Experts of a small language model: a variant of Adam for the experts, 3989 steps.
Below are experts of layer 4 (counted from 0) of a mixture-of-experts language model. Rows are named router (the router's row for the expert), gate (a neuron's input weights, with its number), up (a neuron's input weights, with its number) and show model dimensions 0-255. Each number is 500 + 25 x the weight over its row's rms, rounded and kept within 0 to 999. Numbers have three digits each.
After each expert's rows: "comes after" lists some tokens at least twice as common just before its tokens as in all text; "mostly gets" lists some tokens that are sent to it at least half of the time. This comes from a sample of Wikipedia text that the model never trained on. Tokens count by the router's weight.

# expert 13
router:485482539494454518542473525531525518524509480465515541489452536507465524524517460528482462461517521493521478522495533540529488459513532509483465517493511521480476497498528482475499475439552517498470509501506479526506515470538483470530490525500524481531498488516518546487519525492533480534483484474458484496511507475522480530455510532489495527519473522513481548533534458529494496494480470474495487528547474462505475502492463542510540484473511480510473505523519534475519485486510482502462519537480454521507512470467510519521502509529540542490494462525546511494470468482525543514509517525488495490461522472523514463511519475520478516515484517487461511470533537485505487493486491487471484512474494457515543516457489532532472482529475469484524473506487462535503539511513519
gate1:506473454519519499497478542480458492506503517481557475500491458510479453503469512513515483490540498489487534480473516514492464562504525494463522500515503491476503487510505518528545468567531510469487490497475488474518508510541509473509483488497503454541508537492489467441483507458516497527499488488530523503499485509503467513510481534503497492499456504480481528496506500500453483520547477520517529461483473494517507486442505501527491510518516523444514471490490513469514489484544557525503503509487529488514541476527515510543495482487542482510517464535451562506481503452516535471496510501454468521485532436512496476493531496509498514501472542474456546509482525496449517497506498506520513497492490476483475462466477534504485496514511524505491434487486459515502511534475493
up1:497524496491483457496502515504520481491484490503493496506461561499497498535531495512528528493469491495490488495507533450500550507494532538526492496510499533546467520505504503474511491478524473526541483493519476499465483462517503500516533535486516497526481440517456515523499518500451488510490472486491494474477518515538492480492490501457519518497483502529529502480452492467504531445508513546489455496533477470503511504516502499458541499491497508508478492498527503527502510500454495485485516525529495509519502551462468510554462537500489500501472483483552486514464480458493526493501478490492464468477533546503491457480508469516439529496484534461472533466504504504517480548518518512501494480516499497452514522512432444605517514487520498502496528517473496505476472483480476
gate2:533493502507468535485511505550487511474514504498471472478554495497522510485502459532476500504506475504529467510515517514527482540502432468506492473483513471501493470499483463448501516470517551520497489538532483457513490463515471504535507503486521470511480526509478523503489500507500501494500464461508536516543470495543477493475487474479505551500516475502489517460494507468472497517553511504487500494492546466503493490565484494476517505480497495490568498491521457508505498507496473517521481497533453523514494459509485512495535472480493507531529466511514492483430535478481502509510454482495472532481507503507512498502496521487501441515574510449440487470534494473440453499533477493489474496539489519489508513532516516515477522537488489506502497461507538472501453494483533
up2:498470511494517501482492465530546483484487495470467475488469486524497475506516477501494504495457499481543425499515517541510519540466497576492471505479470462489479516496495486482468517497470491483492490550523465546511494495521541519481490531509521470480484513537474531484494476496498505504485526531505509482507426483504491514459512472503489496496488520551489546471488544570508527496499517449505488537461475522484494526484519497489509495487517494509477505541443509546466559494484472500492485500503477543502473498480460513528499471498531480491485483484469494521493498524455491524470456502472458504492520526501501524487476505513508508535500525474467463496493497526455509538530536563501462459505511474477509444477509544481463531495466501497509503488501504494527514476488497
gate3:461470508515536510501517483478500470508534464486503491484519481515466467530483481490499518432508499499518510483521476528511485542556492476487492485491465503524491574490508448497515509533490477508536505509492549452479495488492457488462471474531472510469517475510506515517550505499471531443521504531476515495485527524495549447473490482529513485454495484513532499465532455493520533510546434466509490493495532533494475532485468492515507503501531448505482507469473484517502494489492453526516513474503508540490481552526539504519517527559495520525498513514525520501466513518511525530498501509490505471509490495500496492480520520523472448528523535424477495508448490490507522521498473476489520484540488468511522461446514510510504518521489506492473492510501492474516492497472509
up3:493498515527538517424580514474504494473503495470495485519503574481529494485528576497516503517453466496494531518526508497478526561502531491455503509482505541485497503541476458501486547494492507491498492501471496504478490498484489530495468502514514499498491495463525485521497472497467513504502461502508498508527505473497490493513458517549476519492476509512505445480482498493549500485534500503513497482509493509497501493503450449499511482524512482531465518454492525538499531533515539497486546532485468471500517482474478457514520484482552485503492483528503519508523448511490534490465518494476472533499482512471470513503508530499469492527491545530533494538485512514492482465556526528520504465526531488511484497540505491465480449493521528482506507546494437491517499453510508
gate4:504468464495546508498520498452497497490499498498501451528521444485479492505462490511509499461489462501508528512499495522511460522493467486511513509557492490441476470512498490533519480480459504509528510490515448530491502478502496509508488560505499490488479480507534487478525504560533524479474581483475528481520496545504483498508530520492501499475510499504505525539477480498467491512516489457535468494514492525525503525454454514515512473514496554525473524516499530533508507456504518503500483482505447530496470512486492555513526514467537507493495441563476514486492473480514546500503479478498485508483518429480533486511490509521521498501504511473499475474512507471511501500493477485505543486465471445468463473501478539553497497525492504462473496529484505514567472496482500
up4:522532500527484501518528488505480513461502532507529480542564508485508508523440480503547521491478506504466499542509453513522533540475484447524495468497510485524475524509489508500502493498478532497522479504484490488451493502490503524515490496455502489545477488488490517485517477535496523442499556462492552486499530536527517464508455500500515474463486517503517516501479464501524483534494526456532502487465482524512480519497429508517492489501525502489504496505458459512506519521524506498505517501517492522457487536519496469487524517482523497511566456538522517509479494472521489498491498557494489499484468486452505509485429505504557471494514522470508503466475483471476498478465475465504566471458493517504470531541485482512484473498499448517518499492508520517538497487461479
comes after: "\n", ",", ".", "ed", " on", " ("
mostly gets: " with", " on", " from", " by", " has", " 19"

# expert 7
router:488493533482477535525498510512503486527524508486514521447471499527478504509518468525504452476497509471491475531500514502516458501511567528490487516491518511479492509504538476491525483479549502506452536494499517537538533446528482467506497489503523467514488504508527503465524535470544494528505472516508510496554524511503505500509529491466517519521448539514502500512505472484474483481462457491523519510540480465503526509463466504530577502498481493494494514539506504474489480480503477496450506500467479515515512487495510472560446514527484524440483488505513526473480480475510524512542488536463510467457502506490519470499523475539460522487461534468497533466491533492506462495489468481488447496476477493526508507504496510514494485542467468459495493530463470552531514502471531
gate1:534516531484475529493535503493482500448534503492497496470448498537474467486512498526532519462523503516503466488515521496492479468439495483493502505498559498501536465494516482523531499525540521496473499512463514519513476512513487488555516468473505477516526509495487522486478521496525529504494473498483509527503491535519496492485519467504501530538524480512527502481513494486445520507466445479508483502526513500514534494494453483509518485499462518518483506510492508487507524497471499511459476512481472494515511481483455482494536521511507510452497545525509517485501483411503507493572496497522483442469553552514524485508482512465450508529490466455496530508458502509479535492546467431509473520517448495512529473480511484527519468508489451518503503506475516510513550506483539
up1:549513514512499503511513440505511474465519511517483507491493495526496471508503471483481492498513507519544485455530531506524501483477464437516533534498529512536518494445489486501499494512532505497497451479477493514491472480528460488503520520502512468532501488508429468471477522523506503469525546512499491511502510515494500493532534480519511539522505463525520485451518491484472526513525475453477507506468531498520520492482474512454535555516549494482530485454510473496472557490474508524509438517506485471491505541516490491480534448480532468527473526535496519515518491481452504484519535536548470482524543511486459500527501509472524490498467508461499529503478493498519489518474544506507466492522491502480516500447534523527530460478476495504518512516544495513487551469489468
gate2:519478475532524526501538504482535485505488490511496538508506470480484488517480516485530515493500474502516496447485489542477492481501492479525485482477443508510485536485494449475506514476532512528516482547490509507545503483449507501473495458499501505505460505512508511533578544464527471476516540528507487533495519509463469526505509497498516527514492512549505531464475516480503520475546456553508473497542507526503471519463495476508559486485524513467499484519531538521522398449516499513466471506508505500526540528435524523550523523464507479498500487515503530463479508487522487532529490468468520487473516470518499522476484464501484499517505542475465546491491499508522506517508458494536493462491474487517498498488516508493508476529484497501449478502504514512518478487493505
up2:499488515503467509523486468543493556515521546491518481416505500502489481504530514513443499492501516475513479504510504521500551509487519503445501539480434517572507504472499549477493508467511473444516518444512486503506485502496477512536501547513539466502516509510487491491488492485543531507489502492479502489471535464548502504464481510478454468498548487482489503475512559525486504509473497484468464493505503473510529485484474514524461510460505533486487496527494496485487543547478535465522494491491466504480488487497489508490509444518491516494533443483478503520516502511508512537512492501489488526507481518501530505477509467535511505487517500505521422483478482486490501555477529490464546557505492507495525501500508535517498484516520472548503505491480449473471504498511478
gate3:517518539537479438488515512506482484510507478504487500470492476472494525502529503491505441509477510459510482513514481502526505476489531477485454467475531524502520534516487505439482481508517548503477533529487495479502522504513510500467479522515512463506508470508549530475490528433534524514476482500497506515524490482540527495516463495485493492524513499506447476575491494547535469510505503503532535482483455470544516512473536487458562511500516518486510497539503476520494493495487458504498539517517507550518511523510509495497509528460483538488485522521500543489478471483491496508511491525481486472482502447463495514489499491560511534502516557454456502536502471436466482513489512546500480549486512505488517503501510487488442523513488502494499500472544463511501512513539503
up3:520500474450479539494515479533497544471543497504573517512472525547485458507525502542495500511555499550479485518503531488506495477456500515485514522486530501491488474526517483506510534487520489497508517486503491490515532549490498516542478481494543486485488499530473517466511546475492481540508499490531510483488485519541426522474519510511492497479470528526516525509520534504454493482468499507469507502469500529476498439503443488507471499466460484514458499469534522484517501502528503502488531480459521499472509480496495473514482510527511455483496545497523472497506486500506508497509548458494501498483475513519482510532542520463457478509507425512494485479500498524558477463509501454512484494497499480520480544549493489512507474546480461493549510522463521526488526514509527
gate4:498550502512467507484425520473481566516526533511484502483501491468497506521508511537506486462467469488556490510503500455515481477515536506471521501458486467495515516517536485533518521506524501525508537499420504535456513448494469522480489475489488466488489551526526511504513468524487468520505514542508478472528522531507505481502526532491485470517459494501469506480547494494472465475468523479521539478480457534509522523490503509481479527535485502503534505508490528476497525581518531505513509483469518504513497451481499480491512527519528543490493481488524463494556449466512462457541492464499489511469492499479519488500521509506488510494530491505517473509493463490492477502504522516512495470471513507505533528518488520549518504516526490537522518502500523549482517471467465
up4:513496472475467462537460497513471514503499463503528485543489511497495526554503465526498481501520472528513483460517480501498513471519505516476482514498498502501513514477515522520520497532517474493493497484486515494468544510501497519487483498500483473479484457507506549487500541479520483482487465540500512508496475483495518506514464503471529490546485476477492508528484484500494485508473527475535472549594513525560508505517479501495503486523561470520506461506483472486504501492503525542460493540551555505477540521498541472497519470478507489458503503555450483473501552474483481477513516485511518494499533522517459452459524500484487491443518502509469524501509473511488508493468450516523486520443496506535487499539487516487514516449505556485506489501566517500520532518524476
comes after: "-", "\n", " |", "==", ":", ")"
mostly gets: "==", " ==", "Species", " Location", "|---|---|", "==="

# expert 9
router:494509549473466496543492515523519524506527500494536519470480516502476508558527484549509472462504537491480498528479549517514505454511515499470477511523510524515487503472519479509489463442534498500482526489498483508526521471541494473529472515519535492530484466527519539512507498489521495513498477508460488497515508458514475521504505559495481504528487525535487516513534469504510494465452478495504526501524477463502487515500478548516519472486502502489453504533517511485526463477532496502462538514488440498511526494474513484554476533514510546447472462498511517481466450474551543527534517516480496455460521488491518473505533476521493507531466531471468504488546506496542490499474491474476479486489475447519530515495469552481480459520499464485511473519491492514515525494507521
gate2:513541549495506496445479512521535483485499501496489436515506520454501479494464485510502543497552496510506535503522487539492526475487506509524503486500473499508520541475540463512511521529552502501513507511507465497533520496544510495535492502525527512510501478539490493496476489494510469470511470517451497472513483465473485489481482488501428460508492498510516524466506510475542478494526482549500459519516500531505523553497484530494476502530471501518442525521506501502498495534418618513462522520501460493477505548495508486499529494499493496481497483476495503491504514482484507506516486573457502514471447523471504504522514469497497518457491509485469497496503473518495509524538484525500479478547443511489489490494503507522510452498518474515493469486493474516506501488485500
up2:455542500492533541504495500476474500498513490493481496516483528538486528498479512485514499514468488512455488572492480493482475510567527476538474524528511523476515508506520516529477493458542493498529517460497538533468516514474466492501469523488458513478502517520537520515472484480461508512504484504495520506452509491487474507477506524501491484451490498489492508470498523467461518482465511521477521549542521495473498502476522491499486502496460519502491513521536481524489530481486554467511551500499514446559476500533522487486527518555528487516513506530464482497513517493464511494448463513489498461502481533520503481513526491492495487514499508507487514519454477479500463493453449457526507454475491485485498514468403481510486459499524512486476443528502486474497481483515464
gate3:507498534457521506496503530491471529469490490482523519525493524514498537496549517526504493465504502404545477494499530493514458511478519532526509509533514541493491521432496470494502494502470464543483540514492490500505505510462530513475506517472476494482517545492554500496541503508533500531492518523474455481521509454533513503491536507499499531508482515499501489453514448521504533522471518523512496487499499449512462522477530563511489505503457511497496518527504483486503476493523487465514530509525439488506511503477539487486476487491486509487494497475505498462489509547498521504516446505494532516456494527487533483537526471550443500490538509496448532505494492498499515456545489565507477508500497499489501489493517527516475481519494538503469510534473456495453485500533477
up3:510514512510445484506498549508494522514519479474544491529472516518495510473527516558473484550459504473538486468540502464494516555513540508500453511532531541518496497482492489481512480488502480508496482497487471507537478505480499513473510503476492504502508506493523514501509539484521477475495491498486483498517481452491473562568522501511525514462461495513475471505486464513517527512499541564515504472439500502491478518508472504525518519434504477434487488524500465509507490490512525483516550527494525494475524482483465434514466448497515498457456543491474507485515536478476503520470488553510491505510494468436517499487478486503472499473518529539473504483486488493549518506522479526470492484499521495485464542485504533517515544481514510516491503494475473526482490499522529
gate4:490563522463488510500467525500495464552470494496481485472507508502499481485472494508464497492552505516504497491473482526487465478477508488492468516493523524471510481443493488522485459530493553477480465470450455475509498510515478458496488486515537514518502504496540481526522550510512501492509482514506481507494535465542528498477506511502482502506498518516491522505562479543504488488489514453506513511546498490514536546507528476508514492542496450499466489503561508493532508479533538517457518510501502500554535495537525572510517546498514530497501514487484522483511475471493492514515513509468530474474511501479543485489541415494506517476535465499494526495508470481508515513499518494498466515515505471568521483480531528512457467511513519488519486460489466516527551482523505
up4:507463539509497498498457479506467513489484508506472460490529508476501456472505451518502512472454523504495520450505546511503492513462519482457494481461480531550493452521484510451469487490510516518488506489511475463506474510527482504490524509492505504541484520507514516509495487538512549491502480527512453537481506520535531491472506502509492470504515514533504490514492579476519521495486474496511532495527477517449525470482520521493507506536500494517531488507538524466481538464505500482472470494511508514524497479509508533466515487508514482513503488502533459527518473475524483467514501525540506488469500491497540477509468529490516566503534514522434504498514495481504499509552513521538502508511512492495452510405527541494532514491486503502545475487502424540474523459514489
gate5:541501503545523518515521494480481530486544457516456496466477471499481523481477534514476492488491506494503491490506525546491515501463503486501502526516482503508476536501519532511507487535518486523520472541451501459498510536501500491487465472501463502512490507500452494473520508499472495459554504480440518554483519512475513488494531499474499502493506555500478478509481478495471482481458509526482480499503448459516437477523492514492511487516520549484479502490501471455481491497563557550540522525521467534514504467496501448525522525545442493481472536511483522476505534461509505499495510483456558497468489494516513504499471526492492512489518509472488465518467484535513457510490452518511485467488492482502480517505500553512539532523507510510519467486502542521502474464535522
up5:509521511469498470453498485491491502529481497496518532504484547511486494506491505467475535512508504484491515542524507490501511535444467483461476480496439481514531487502523450517516493522481512490475492481483532503502466487504516494489489525555500482462535507484500511500483452485501540497491471450520510534478468576489500478491532505510485541495464509506454521441504482460487489543542497510492495509508537513501498469521547474488476506553505494507504477491496509524452499541448488509486500545513512502501467518479502531473533549473503489482494537489528518515507506470526506502517507496549431511500486513497506537533523476466509456499526502469459499499489484520492496491484497443542469506481494492513536465477506501508507456511524550476509476525522510499490568471490445
comes after: " ", " in", " (", " In", " 19", "In"
mostly gets: " during", " where", " after", " when", "–19", " through"

# expert 11
router:451500530477454534532498512501500523517537484478520534446475548515484517533515461537479469469510530505498471510496538507516475496482555517516476526490512528488481491497512491494500454477528546503466514485495483500490495472516499472535467516512516467527485492529511545483542517454542505534458484481465496505518520474519501520468504511474493520523489549493484521525529466515498476493446455499512512516531453472514495493464473500500558468481500471499482513527530534465505473461509479481450517516477474532511495460476510500513472538530523505477453470513526500473504462471529537502535525524489523486466503482516535481490500475523496532538491503475474533475527529485497491483486514485482472522474485489526536511481472504522465507496484440498529483539485478528503548534505528
gate1:452472525515506487461469494490500462491505517521525471536511539528478494505511522489539453507483492500483480499525545487471483531528502506522490503545488500483523486493492515505476468480488513460541490521537511504469515506512542501491579513539476490489494529472514506485452475506504507521500493510511461481536511531504507496513503494456542537467487499484480529531501455480540492481459511519477509463528451519494537507479521487500495513489485515516521514504541520458506523498488490534449469450501522497467516483538482544481495530503491521469468531506469473483510509550511463500512497509477497523499527541509517558514571465503520511507518507485501550533508489498511496521515502505483470524549468461487588477477536522533487507523505522505475539485519532477505462478507495
up1:513474508488530446525522534467499471524507502524517516466476496509521469488494521505534515508551499574453481480473464506440485467480503502493509508536523457492445539477521499500501513473496516477477461487502451480497487509472526470528471481517504513550474462485506506499537549436496531523506501480494491494503515476472478476502464478500474469476516500556501511469461514480492468476510529483486494463539491492478507509511517491544472455501470446504461508497477512510525496488496552531504513491490498488505530482467530497514469560490451518524458519474500534517531520504514515503479503445502499478495488506499477525483462512504492494501508499455476480507498510534468540449474495458489489503511514467488467501527516463443502492504500474511464500477492500457491533512528534
gate2:527514513496521513450524557510514543499482460486474486520510459500518475535541478486527487500492533529516489486513511525487523492487478468500512529520485474516519484485488524510494547523494465499517479512470542506543485518505492503480525479487486526535526509542502511544493456504492498489499510544536468520481426485516506485510509509530431452444519461489451450483482525531459540483489500480500505463494512530467491513512478522501485534541513440474517514497501477522510498519510528462513507453514500459499460489506482466484529505467528525508516488474480543507490515507466504474490518469584460548524521503497453489477490512500490482485493478489522460497466495462479485537486510522495515495526513496490445496525489509460540502480484516522480521499494466490501467481491497
up2:492539496471484519481496466518526484502488553487495492514513493512472533514497508485496468541510476493504504521488473463518495520493507487518504480545494511487446495536551479497516462494489476489416514498542473512509540457516505479498453506530488519512538470467522471504485493498528537497510506418476473535481490523542489526478526496506525526569462513494494514497486482521455474504492493509522520553523492506521473486496509512514470506469515507507502472488527515509465437494468501510498488500485496519513536504514522512484492487497486502511499485517555506461507473500504481485505490486500461455483503492415504492550491451495484496525486529492487513527545504513507514440499487499446511521470490493492511531503525467484471446497476494452475502517483507492472493540441552
gate3:516474518507477481504444491483468508510470503522487446470499472464507499518494530532503478514465486511514478476509515490503493494450547479488456495463511503502498494502502496492494530461534530494511496490473534486507526527486499508480509485479499523523509448510519555517513560513501498480511470487523538488507465510530512516464510492508491494508480501526490492514490458479514500503524468516514497491506487491452490509487498469520525486534511520524466492492512517477513480478571523535501549490502525520510542471492488470508448545544493541496463540467502520514461530455504482512462510511463489482466486493521464512511529513533443526508511554496496514491556503489469501457478466497543476524453514524476504482529454497532465521540554498476479514492482421512531474507513532
up3:485513520468520518467506524522532538509497430515502481559512534511504505493515520491540518507475509484461491553533516505480527478529446485530509501562531544503491506497502476493541555487496498483479496542523508507506483479508522494530483511499475465510470498501487460512470504538522551528500515479507486513512515462547550506494528488543488509469499500503559518535505518450483478492512521514434500478483528458528527465492483500511512512488538491560489539506517530468511525455511454481518477468499463507530494523499486519465553509483486496501555508493490508501506499507484539482489510471511476513519508489519526480528514467472481464512503436490493524517490541485492513474498539460509507508504474476546495494488514515431477505514513503528479482498477497457502532482508491
gate4:503522545497501521479469497515501517463525507486475488516514484504518476523533490520460476454484515476504489493529500498510482494481548462473518502522559491502509540472540518493481521475519457490467524502482510492501546471507434493512465507489523480486501495499510478485473498493506478541522488550490529499506508554499509437510557477513515486521472522554497464555498489471484493494455452515475522488496479536469482543487492492513537486501480467500511482442503472505498526465493501506504493526495507509501497459516508473557501517534469533436455543470531492508498506469542494494457507494506485507506494531523482488474525493529484512492438511489524498478506534511521489534501496492494489516482462522552525537496482538535519548528492547455526494465499460509508503520474489
up4:482500455495489475523487490493493518533498514527527502558467553506484505497492478557527528521490475513479498511508552458503510478483453564514496518514528501495502476484494501493505521493472519495533505496505496519484501548489487546501497482503472472501501484472499505556483536461516487497460492492519436482519474528465493535538493581490487528506484495481506542520508507531485503475535537511543467535504498510497502490475451498498490503489522514505485508533493521478530509490501457523479494519493520517511523541482486522485485485506545466486563487533473476512501531525517498520509524480456505465460503500541465500522544492463471497507524448499457535512477529500499471474475499513517531535477495465486504493523480521468458494473499522545491511531517533535553487450513462
comes after: "\n", ".", ",", ")", "==", "\""
mostly gets: " in", " during", " his", " this", " she", " its"

# expert 2
router:471495517459474534540480516523540511538513483466516523476473542529456512495512471530484448487518512474495498522485531529507499487514539505476492550528517522503488477482560507474474449466494536492484542515519489526514559477538470499512478518537510467525496484538508509471495499481516481534467502474481492531512516471544465495488524526478509517517472515506484527497517477513508476446469485505515526500504481491509494489491494517496540480477504482509474517526538541475531487490534490490465550526468482521484535495457497500538467521496534519494484461523510528450475493473488535525517563497473487483459519493506526452548516492528471520514469529476462523476526540468489480486499493493481485519476481448519506488489479520502438495500500481484522510522458503506518525542523515
gate1:545490440506490516488540480498527512485521503513495472521454563513481483467508535528487539533528507496514502496524527515492534518512462473517486556483450523504514478497533485521498498495533517511494523490514496476513505488516522501504526462496504508552495531499524490492524543489465501545473512556464500504506514467503508453473452468463491509508478473454499479470496483541483491490552524552498488485493469523511515508513505497502553520472530508540522492545525477513518479489550478479523474524501549523490510522507512556518505496467488517478479518492490457464443529519505455490492501514462492509482485497509514512514483498538506507497501523496532456495475499463543543472517468521467524481493525526513542477508455511481455517517539507532522508464525473498531496543500476
up1:499495477475460510500483516463492492460504504471524479504548510495528506557544530462509474495495470519491530459507487498525531482510484505516510457548516523489478539478526495499513511527537522510443476523461516505493463506496529456532539494460491460466482503473490512497513469527490468502492490473488455490477536485481487510502489525497521525502480495494541475508506535466512513451498506493458563460499489521459467529461519506471460501493518476514526530465503502537519491520480516486483516484483541565539529540498465477489535482518529491487502449504492493469476452467527515492520482448521536480491481499485529513512513458507464450479520498486526488503515462496520520465505500457507487479519484497526459472523483528500527537487473520528492521496509526522479483486458460
gate2:491498487521507467464548533518469480522558518520522485494494501521463477528535484491542482463502491498489501515511515488501479506527489490420481495510451513533484473498468518493472477503459514497489467477486552528492533499525508519506486483494532486472513488499518464462529478525478464532485513489476546476524518484496516462527498487500457436507503477493543507479481488458460524475482490546520520462516519440509572517465520494489495529482509501479484538509507524507485495493549494501483528512506464495486508510499487462477488485556491488496469525488520514520469482471472478517484507484460499527491514517502460504527472497494499520509479499482488521502508456507473474511532497491485485493536505526515510515504517473458450462510547513520469494510426492454483433539511480
up2:481518468495511522475527538490529482541509503520524491500495501489516508555517468482520470422506496524452509508496506490512483540522504462538480527500492530525496512485457483496498495472487485497491497486500476518520486512528476503505493502527491461520491525488469492469482474480501550471532525481502514508494513510467503513488498514483478489495508499454530518507500510480478465500507507477511525495484499502452508503459532495505498493503488507527480505494490533477524434516495480496544462488534495462547491459536483480507506507454513517527456462497560482450494473498510477464540457467470540462511500553459522521484499471509486513492475480449514465478512489527464506494540526475511526523503473493456513502578539541484539498516477520485496508502488452480511427496557485
gate3:478503537468487529558442481519496502550509492479475524501490512531509523446459479480471479445509525464477486482469526505505479479448545480559511520492472499473511523518512524480518495485491502527464508478485477455534510517498488459521465526528514508470507517509551505518470510489517536486493475503465545518587484544495534478515500527527515535501496521503481521489482519462489464501505461501492510500515505484480462481506503506481501496523496496509514526488496477478505489473501517469483480537491524508507473482552479503499501543486531482494527489508490576521525501496538508517486507499457519466487465460460541524513536515534473506478505458448507498475493543478478505480506509471506468518486480489518483531471512504470523494517442501439506483481492502494544481518504497
up3:517468486485476532503488490499484492550495514479509473509530483461510548534517493514512466524464532538470489518495509488513495481469497526469495487459559511495499467475432486528485522515503463521537495496492473532491533467498510535483515503449480465548492447517507501451531502482480523509504475479519471511493546467499469515510470431465475496493501497490503516502503479515485536510494513473462528479491498519513517527492501511557532507495510475439479491516552552496539499537517487486502493475506522494522505508464544483507490493495524542494489537533517482475463454484474505513508479521569483502502531541516480515490497494519555530534472525539468529497494491483502495489485512492516494495495532487489518514569503526554490476493540509501493518525524487511496549507481532
gate4:506525486462491484486471516510559504500509516494521515489448497523500460503511485519529531516488508455490467461542500530527536504489501523466494484493512504492537507518516472481454521531491525500484514524501543468484464509511494520500475511474494502498499515509499554497529500467474443508525545541508480509510467469485481521422507522536526538476530461505503496448490496504451518489481492524449476494485490492479480491504490522519541472481502524524477533476476544508547490538479481495538520521467488507511470506499457535496476542503452506482503475500466528461492500511480488520457486500498536497496472485525499467461481508496486456511489494504490481541517513518478502496524480521469451534486450471495537498469490537504505544486489487480514514460486507499541496477530415
up4:451522490511520494504552474565495503511552541500512515442517524542490491500486478481510534494501494485503529510481486508496506469559531483548500490579512527464506544529495518538491543510482495485497489504526490482482521483509496466467521509520489480531485530484499515495486516499490508517500477538502514515524500517519502505521503507481505476519501519544493449548508506476469504479497480542518508479466548517500471498465512557476486496529514495506516483532498488498558509454522484505478490466498516538475481478515464483496460472513531438482498508468519503484503540481489547483504473506460488509515509485529526477595431511492522506479487481507531514499507503514536506509470498470526548513475500514497529490515496526491468526475458501521492495509524486454548531486510517
comes after: " ", " the", " a", " de", " p", " re"
mostly gets: " de", " pro", " ex", " d", " di", " c"